config.toml
n_layer = 17
d_model = 256
n_experts = 12
experts_per_token = 1
d_expert = 256
d_shared_expert = 0
activation = "swiglu"
moe_layers = [1, 2, 3, 4, 5, 6, 7, 8, 9, 10, 11, 12, 13, 14, 15, 16]
router_score = "softmax"
normalize_top_k = false
routed_scale = 3.33
balance_loss = 0.00323
balance_bias = false
router_logit_norm = 2.0
init_std_router = 0.0204
lr_router = 0.00033
n_head = 12
n_kv_head = 12
head_dim = 32
vocab_size = 19941
norm = "rmsnorm"
norm_place = "out"
norm_eps = 1e-06
positions = "rope"
rope_base = 10000.0
rope_fraction = 1.0
qk_norm = true
attn_scale = 0.177
tie_embeddings = false
parallel_block = false
init = "uniform"
init_std_qkv = 0.0389
init_std_o = 0.00545
init_std_up = 0.0389
init_std_down = 0.00403
optimizer = "soap_variant"
lr = 0.0034
lr_mult_qkv = 0.4
beta1 = 0.95
beta2 = 0.99
lr_head = 0.0057
warmup_steps = 116
schedule = "wsd"
decay_fraction = 0.646
decay_shape = "linear"
final_lr_fraction = 0.0
batch_tokens = 32768
seq_len = 1024
doc_mask = true
train_tokens = 221800000
steps = 6769
dataset = "wikipedia_en"
Below are experts of layer 4 (counted from 0) of a mixture-of-experts language model. Rows are named gate (a neuron's input weights, with its number), up (a neuron's input weights, with its number) and show model dimensions 0-255. Each number is 200 + 30 x the weight over its row's rms, rounded and kept within 0 to 999.
Before each expert's rows: a language model's description of what the expert responds to. This comes from a sample of Wikipedia text that the model never trained on.

# expert 8
It responds to: Bare spaces, periods, colons, dashes and plus signs, mostly in table cells before numbers, such as election margins +5.7.
gate0,212,203,163,237,230,177,206,225,199,253,207,223,206,159,173,140,163,193,264,175,147,189,166,250,195,182,146,178,227,200,252,85,185,142,202,230,191,172,190,178,181,187,191,220,186,168,192,185,178,254,149,234,176,197,185,186,191,199,242,246,153,218,198,192,229,220,192,200,216,168,215,187,179,210,216,161,146,201,175,170,221,148,177,169,216,225,208,194,165,191,204,231,208,182,228,218,267,245,186,223,178,189,208,148,215,213,235,180,244,210,178,174,171,159,233,224,225,256,168,198,211,186,217,176,194,192,114,216,201,180,232,172,192,191,224,214,192,196,200,200,221,242,208,205,175,221,176,203,202,175,222,149,197,128,166,220,192,171,230,180,251,234,157,215,234,174,186,150,204,217,204,208,262,180,180,185,225,218,224,145,176,178,238,232,238,209,169,194,139,181,170,231,214,171,180,231,222,183,234,213,211,191,197,194,182,194,182,237,230,245,150,180,238,226,219,168,149,203,218,172,190,223,189,210,213,211,224,197,242,203,237,227,201,170,196,217,215,187,193,235,105,214,233,181,250,179,130,193,227,223,209,178,271,173,199,195
up0,246,228,186,267,214,229,208,213,209,209,229,200,214,169,194,193,178,215,164,206,168,216,170,246,159,190,176,191,204,240,224,184,170,180,164,246,208,144,200,194,189,247,264,203,176,169,180,170,164,221,191,232,143,179,168,210,242,161,224,201,168,221,190,217,209,185,168,226,227,228,187,141,234,212,216,168,202,150,157,170,197,214,181,226,213,198,242,209,183,193,160,212,242,154,182,251,242,203,157,221,134,163,173,214,181,150,232,147,259,200,232,206,254,196,226,181,204,232,150,205,187,168,210,196,229,138,146,221,197,187,195,189,195,212,214,197,210,228,185,163,173,255,170,248,205,180,224,203,218,215,172,166,186,218,203,180,158,213,263,217,231,216,201,151,157,136,234,196,207,206,266,190,272,196,204,231,202,178,232,257,172,172,201,231,224,157,197,214,169,135,204,240,233,200,179,192,181,188,251,205,195,198,205,234,183,210,237,178,161,229,167,206,194,203,183,218,194,197,194,169,206,203,184,216,196,184,222,209,226,240,201,188,259,145,243,189,293,226,154,226,150,185,221,174,271,184,199,211,219,210,176,188,191,232,194,144

# expert 1
It responds to: Prepositions like of, in, by, on, for, at and with, especially after percentages, as in 51% of the population.
gate0,176,216,203,182,202,165,191,204,147,144,216,223,178,194,207,193,214,187,274,222,198,213,213,219,178,110,223,207,199,218,168,207,274,219,230,196,205,196,164,192,189,203,212,186,190,207,207,254,224,210,225,258,235,221,244,224,197,195,186,146,211,175,185,198,190,233,216,185,239,147,160,158,221,223,236,175,202,148,212,199,201,205,303,233,163,265,164,237,159,188,176,195,162,220,175,170,210,203,233,210,161,257,195,223,230,223,169,166,183,168,194,212,134,208,208,186,208,307,178,173,180,147,189,180,226,185,171,165,181,220,206,155,210,188,230,151,179,150,182,174,218,192,157,186,172,177,177,201,223,207,197,164,219,180,213,161,157,206,205,194,250,237,215,223,185,245,197,163,200,232,215,190,214,188,191,179,202,183,187,241,177,184,189,181,218,200,196,217,192,174,255,189,168,165,231,211,228,175,225,172,240,238,195,229,176,207,202,158,243,201,183,153,201,245,169,201,203,173,165,200,213,234,225,183,182,141,212,156,188,250,186,180,190,237,215,145,194,202,170,182,167,203,238,214,177,206,229,222,281,190,208,171,223,252,135,142
up0,229,216,188,225,205,238,192,223,205,254,190,209,216,232,190,198,152,279,126,140,207,193,238,221,195,277,196,238,206,173,197,241,145,205,193,165,188,185,213,224,181,197,251,221,206,193,203,170,197,189,168,161,177,131,121,204,179,220,227,224,201,230,224,225,200,170,188,187,195,218,202,220,202,185,130,235,218,225,167,182,199,191,147,190,209,225,217,206,215,249,213,191,237,170,222,242,183,212,179,224,171,149,214,186,197,198,291,217,190,198,222,204,296,190,220,244,207,175,229,189,207,231,200,264,114,205,182,228,234,172,197,243,208,225,176,198,196,270,172,208,163,210,245,213,216,207,188,154,161,201,218,203,176,203,154,223,241,178,190,189,174,195,205,150,196,178,220,188,210,152,203,188,189,199,220,223,177,202,231,217,219,209,196,187,196,198,176,127,164,212,168,168,200,214,188,163,213,238,193,210,168,190,209,193,245,206,168,204,192,169,177,223,155,156,221,219,211,244,220,192,226,196,188,216,214,260,166,191,221,176,217,206,219,140,182,234,207,187,274,222,209,230,188,190,185,206,187,192,153,210,225,233,137,156,295,196

# expert 2
It responds to: Commas after a noun phrase, closing parentheses, and forms of be such as is, was, are, also.
gate0,207,176,190,239,247,188,216,183,222,234,160,212,214,242,224,182,142,238,200,219,174,240,119,177,216,233,249,259,170,194,215,184,226,192,192,185,243,206,199,210,233,196,171,206,214,196,232,233,205,211,185,164,183,205,223,200,202,201,196,154,196,206,154,205,239,200,127,140,181,196,219,201,196,188,191,205,169,207,208,174,162,184,212,208,203,220,179,206,213,200,233,204,211,149,187,211,213,204,193,197,203,190,179,180,104,195,240,221,193,180,232,146,265,186,202,241,227,257,207,204,228,183,218,210,202,225,248,210,220,218,189,135,144,155,207,263,224,227,166,243,234,196,224,207,198,182,228,271,260,237,254,275,216,155,205,210,205,219,167,199,190,198,206,191,204,181,180,173,204,255,153,180,194,205,257,198,183,149,123,213,180,188,246,114,215,160,179,246,202,161,203,202,193,175,222,209,204,250,194,219,189,182,152,247,143,186,146,246,179,183,218,231,242,218,196,195,240,206,183,226,194,154,222,165,170,206,179,237,161,211,172,154,218,225,194,209,232,185,241,216,193,258,148,214,211,194,206,190,165,240,199,194,204,191,186,185
up0,201,226,215,180,160,221,180,184,126,183,246,198,185,154,224,225,271,164,174,155,222,185,226,206,220,194,131,156,229,197,209,201,199,255,222,254,152,191,224,196,199,220,207,179,182,196,162,193,162,186,240,240,216,178,181,235,162,183,207,243,202,182,229,231,161,221,274,222,160,179,183,202,230,216,228,207,240,185,140,190,231,207,186,219,192,171,179,197,217,189,153,232,164,224,194,208,194,181,231,220,206,196,212,179,284,196,167,203,213,219,172,243,166,195,197,140,194,133,209,200,199,228,198,216,197,145,208,192,170,193,194,266,241,208,170,170,193,187,198,164,158,212,194,206,206,199,186,104,146,147,165,164,183,236,144,184,211,200,219,180,191,158,174,205,197,213,244,271,197,154,234,224,183,235,148,184,198,221,255,229,211,202,178,236,179,197,234,140,249,203,206,170,187,215,141,191,203,168,210,213,228,161,177,143,261,205,242,123,228,191,195,154,181,214,195,242,165,218,213,169,152,200,185,188,224,189,217,198,196,195,201,250,207,195,183,233,174,197,173,160,164,153,228,207,200,211,187,162,214,212,199,197,192,191,227,208

# expert 4
It responds to: Function words the, and, to, a, as, 's and his, usually opening a noun phrase, as in at the time of.
gate0,131,209,211,165,188,239,189,197,120,242,232,227,232,241,185,205,224,149,221,187,201,200,193,224,168,147,250,247,179,221,196,214,275,207,183,135,197,202,218,244,221,247,221,188,201,230,189,195,180,216,214,201,223,216,200,208,218,213,198,163,223,247,185,215,191,172,222,192,191,273,194,192,164,205,200,226,262,204,194,111,204,218,233,234,253,193,179,204,166,185,225,219,208,194,202,232,145,185,173,188,186,204,231,176,207,263,183,230,213,175,170,228,209,215,212,134,263,149,171,209,193,142,189,191,189,225,221,168,219,213,243,211,222,163,221,223,225,190,193,203,240,165,282,245,222,159,172,237,204,100,180,219,214,169,228,220,207,256,185,189,202,217,181,209,209,238,197,190,196,262,186,165,194,203,192,229,156,205,203,164,268,198,187,182,227,191,238,201,186,179,210,249,237,191,167,201,240,184,200,132,219,215,222,235,208,202,216,191,165,179,207,221,192,194,194,187,181,206,215,213,198,194,200,227,206,181,242,227,204,183,196,171,238,242,210,243,134,178,176,177,211,168,189,232,113,197,172,218,202,228,184,143,179,151,195,226
up0,177,179,189,239,192,179,250,219,255,188,156,183,191,143,180,170,200,227,212,221,189,164,203,200,247,244,107,205,221,186,166,184,159,136,165,244,235,203,201,161,176,162,187,213,189,166,210,186,180,229,184,209,195,176,215,201,143,153,212,241,191,189,209,190,215,212,203,215,194,136,224,230,213,167,192,192,151,249,182,265,236,166,165,175,156,197,173,189,207,209,193,154,181,190,243,177,264,205,249,193,220,190,157,205,191,183,217,202,200,224,224,145,205,178,189,262,109,265,218,156,185,221,178,178,181,159,204,214,181,169,166,171,179,266,218,198,165,193,184,215,157,207,112,175,168,201,210,163,178,251,225,197,218,221,177,166,206,157,221,217,222,163,215,195,184,191,198,207,205,197,220,222,240,200,193,173,219,176,192,188,148,221,196,220,203,215,205,212,204,193,222,168,129,199,247,215,184,194,218,214,149,199,145,173,209,207,179,226,217,225,209,160,172,211,214,195,203,181,176,174,212,233,226,212,172,239,184,160,201,199,190,189,214,170,180,207,286,196,249,208,215,202,224,219,258,169,151,176,190,165,230,236,190,262,179,125

# expert 7
It responds to: Nouns ending a phrase such as month names, years, time, Division, and infobox labels like Spouse or Constituency.
gate0,193,185,195,173,197,230,203,167,206,242,194,196,255,185,230,216,163,195,189,217,203,173,122,193,214,176,215,169,189,206,210,140,214,158,224,172,168,197,218,161,144,175,171,160,181,175,173,205,253,204,211,130,182,190,193,279,238,199,243,153,186,208,241,187,186,202,191,225,250,229,235,187,168,204,184,225,192,161,191,175,167,212,245,164,212,194,185,198,235,194,155,152,209,198,275,225,181,205,208,206,175,193,152,153,210,211,218,209,193,182,185,222,198,230,171,167,185,190,206,215,236,203,262,221,181,238,185,225,194,221,188,210,153,142,160,139,153,195,229,182,166,259,181,204,197,173,251,145,155,137,206,186,199,237,209,211,214,205,170,155,221,202,216,164,159,185,189,192,245,182,209,190,139,201,168,228,210,198,230,160,233,230,205,189,241,194,205,175,206,224,232,223,135,177,205,185,221,156,214,158,197,255,219,226,250,221,162,178,231,224,157,192,179,142,198,214,232,235,224,209,173,187,156,240,205,222,234,182,188,197,191,201,119,220,217,222,220,268,276,228,204,189,153,172,168,171,169,228,233,224,155,217,184,218,204,201
up0,190,160,208,175,212,249,214,219,232,196,233,183,228,239,231,230,207,203,161,159,190,175,191,164,227,153,205,151,205,191,222,174,196,176,213,163,144,189,166,254,164,185,211,150,203,226,235,202,257,221,207,105,196,167,225,245,197,201,165,187,182,216,246,219,159,176,179,201,223,196,219,175,176,213,206,220,163,171,198,148,144,185,242,154,204,194,173,211,223,174,128,158,218,171,233,204,225,217,191,180,198,207,128,203,218,210,228,217,168,178,176,196,193,220,210,184,182,205,260,230,215,198,270,213,197,229,219,175,164,217,242,187,192,154,188,160,201,203,216,152,203,253,215,223,176,165,247,166,198,205,216,205,234,260,181,181,263,198,215,175,251,191,213,198,208,171,191,184,225,206,203,208,184,186,156,191,222,165,233,200,231,245,218,184,221,205,202,203,196,242,205,227,160,198,190,185,213,196,205,162,209,215,223,185,299,275,187,189,238,261,194,202,144,182,214,203,214,229,187,198,125,209,177,201,211,192,232,203,156,197,204,217,150,223,228,199,257,280,254,233,207,212,235,151,179,181,194,193,203,213,183,259,158,247,158,187

# expert 3
It responds to: Capital letters starting names or sentences, often after a line break (K-elly, Br-no), and hyphens inside compounds like flat-roofed.
gate0,209,204,216,200,119,222,231,125,190,194,169,232,193,227,205,248,187,199,203,186,238,252,246,182,203,232,217,210,237,237,190,225,237,176,222,185,175,182,223,245,189,191,198,185,163,167,229,166,172,220,222,188,252,223,168,183,195,166,165,172,232,237,197,153,155,219,167,241,191,180,198,195,220,215,210,173,232,187,179,266,201,147,175,242,219,202,207,124,166,166,191,224,170,237,159,195,217,124,160,220,248,226,216,233,192,272,179,173,234,226,228,153,176,150,214,248,190,201,196,187,170,159,211,175,222,248,233,151,199,215,219,176,143,227,178,167,240,178,229,161,168,186,191,198,170,165,201,205,192,228,232,246,218,183,190,195,194,182,234,177,176,249,204,260,166,223,234,191,206,170,221,202,194,180,191,241,220,251,160,198,188,192,168,207,164,247,201,205,191,204,225,208,214,203,219,157,209,220,199,194,175,183,186,181,162,190,188,153,161,241,170,256,217,138,232,269,191,247,221,172,181,192,210,192,195,162,220,171,205,209,165,216,245,215,128,235,211,201,207,205,173,202,231,207,187,183,185,193,196,144,176,245,210,284,206,169
up0,165,182,183,223,171,230,206,139,190,214,194,232,154,224,183,237,193,202,182,193,228,221,251,191,196,203,190,247,217,214,156,213,237,211,195,194,189,207,224,243,213,190,186,183,166,205,219,176,122,192,209,190,264,201,158,180,177,183,183,178,195,234,162,135,164,200,178,238,199,187,188,173,216,207,201,183,225,217,188,293,218,172,174,238,213,179,213,142,169,180,212,225,177,240,154,205,222,141,196,195,221,209,217,240,214,253,172,181,246,241,226,130,191,163,223,190,186,203,170,126,152,176,186,167,211,245,220,202,206,228,238,196,141,220,194,166,212,162,222,170,156,177,191,200,152,151,180,220,209,225,212,229,216,209,174,202,196,176,200,159,156,228,186,236,139,213,224,210,233,190,225,190,180,174,205,242,178,239,177,195,212,162,193,206,156,257,215,216,176,202,208,212,223,208,225,153,203,211,195,236,196,166,184,209,168,175,189,144,184,260,184,257,230,195,228,275,244,254,165,169,187,192,205,179,192,199,225,211,188,198,136,208,238,195,143,242,198,206,223,242,187,171,248,236,186,157,219,201,200,136,213,230,221,271,157,173

# expert 0
It responds to: Letter pieces and short syllables inside foreign or proper names, such as Ad-j-ara, Til-burg, Hed-l-und.
gate0,207,217,211,162,184,236,179,209,188,203,208,188,180,194,189,198,158,198,183,160,253,162,245,167,213,197,211,184,215,205,254,241,152,169,146,151,198,259,171,189,246,217,140,260,195,132,185,200,252,272,211,211,182,190,231,185,165,223,181,175,159,232,200,224,204,197,158,181,124,202,238,238,137,210,217,201,208,182,160,165,198,175,184,205,252,193,181,225,149,200,236,205,177,227,198,107,198,239,215,187,182,226,221,171,214,195,179,241,174,259,235,198,185,191,191,214,198,202,202,192,183,161,182,172,200,231,202,240,183,221,182,224,182,221,199,168,214,234,239,196,190,167,165,247,191,244,171,154,174,181,231,225,188,203,202,225,220,216,207,240,230,155,174,211,165,188,220,216,184,208,155,242,192,196,244,181,188,171,181,191,215,227,227,153,186,140,236,235,198,194,227,216,145,192,199,230,195,180,173,223,213,167,254,147,225,213,232,194,202,228,264,241,201,188,216,201,202,162,174,194,193,226,215,254,177,218,214,115,180,211,201,230,187,186,234,244,169,178,206,243,213,271,241,188,169,209,172,167,202,158,213,140,227,253,191,237
up0,185,197,202,207,211,204,187,178,186,186,193,190,231,120,224,239,212,227,197,170,200,261,180,233,149,233,172,198,217,222,156,173,245,214,221,229,176,174,228,220,190,189,213,194,192,247,210,247,183,129,173,200,258,207,193,202,211,142,231,206,204,181,185,174,191,209,226,215,217,168,189,146,277,216,154,205,211,247,208,187,161,263,214,227,149,234,241,168,225,183,160,201,233,177,183,290,204,172,180,265,219,167,209,246,202,214,238,154,167,161,182,221,182,212,185,186,198,185,208,187,213,204,211,191,248,223,202,136,218,189,220,189,221,190,252,214,167,118,187,204,233,248,205,168,191,173,230,234,269,242,184,170,182,177,236,150,185,192,154,210,151,222,182,195,211,231,123,194,245,214,206,178,251,209,156,211,198,194,178,211,154,182,217,251,196,232,201,181,195,161,202,178,255,198,206,158,179,220,218,230,206,223,181,244,197,158,166,197,175,193,139,182,167,250,199,190,197,253,196,216,255,195,168,153,225,159,217,239,229,147,194,192,195,208,215,175,210,239,191,169,196,166,203,190,192,183,219,259,199,224,213,193,188,172,175,194

# expert 10
It responds to: Pipe characters separating table columns, semicolons in lists, and %, °, • symbols, plus some mid-word name syllables.
gate0,171,235,168,205,201,210,195,152,280,185,233,153,208,183,204,143,212,188,185,191,184,197,151,216,154,229,199,201,203,123,196,150,173,235,237,167,207,164,212,210,221,213,191,198,172,181,206,215,168,232,146,249,211,181,125,181,185,178,182,166,188,263,224,242,140,123,189,197,196,207,174,233,223,218,242,220,183,194,176,227,204,226,182,219,198,232,232,192,185,173,160,178,218,184,205,203,207,200,180,163,201,199,198,185,190,244,163,160,233,192,132,153,210,176,183,194,199,201,180,151,198,113,138,236,215,153,153,181,218,171,151,221,234,180,223,210,242,158,248,182,233,169,214,127,222,186,203,174,175,195,193,182,214,226,221,188,214,175,218,185,168,185,227,176,217,205,201,217,181,223,229,186,202,151,196,221,190,223,136,232,195,155,145,224,230,165,199,214,186,170,186,193,251,229,218,166,176,213,185,169,239,188,255,202,218,153,252,188,216,222,169,177,184,186,232,243,220,220,175,178,238,195,200,189,227,184,242,203,180,196,112,282,183,198,214,228,230,197,204,213,210,233,154,188,160,197,218,252,213,221,209,208,170,209,232,232
up0,182,243,190,189,192,215,198,143,248,158,220,159,187,188,201,116,254,194,178,211,168,187,194,202,166,199,202,185,210,137,223,140,160,223,209,162,206,174,207,203,222,192,215,178,173,171,202,187,126,215,164,216,195,193,174,205,205,203,162,180,177,258,197,183,166,170,213,204,214,207,189,234,217,219,226,195,212,214,163,219,213,181,176,187,196,211,219,233,196,192,183,168,206,197,231,208,233,181,197,194,172,208,167,185,220,241,211,148,190,175,121,139,196,202,177,215,143,219,182,147,184,102,171,188,214,190,177,172,194,164,140,215,227,190,207,236,241,156,216,186,209,183,216,145,207,184,180,197,195,219,209,184,223,206,225,192,236,191,175,178,168,157,249,167,199,204,158,206,205,208,219,161,187,152,177,229,238,189,156,212,209,183,143,231,261,187,177,190,198,188,175,188,259,247,207,185,194,216,213,188,209,147,248,203,236,126,251,192,218,173,165,203,187,173,238,235,193,173,189,129,215,187,218,202,235,176,273,213,213,198,164,245,178,193,218,248,199,208,238,197,225,236,150,169,135,166,192,256,194,218,217,155,182,223,292,222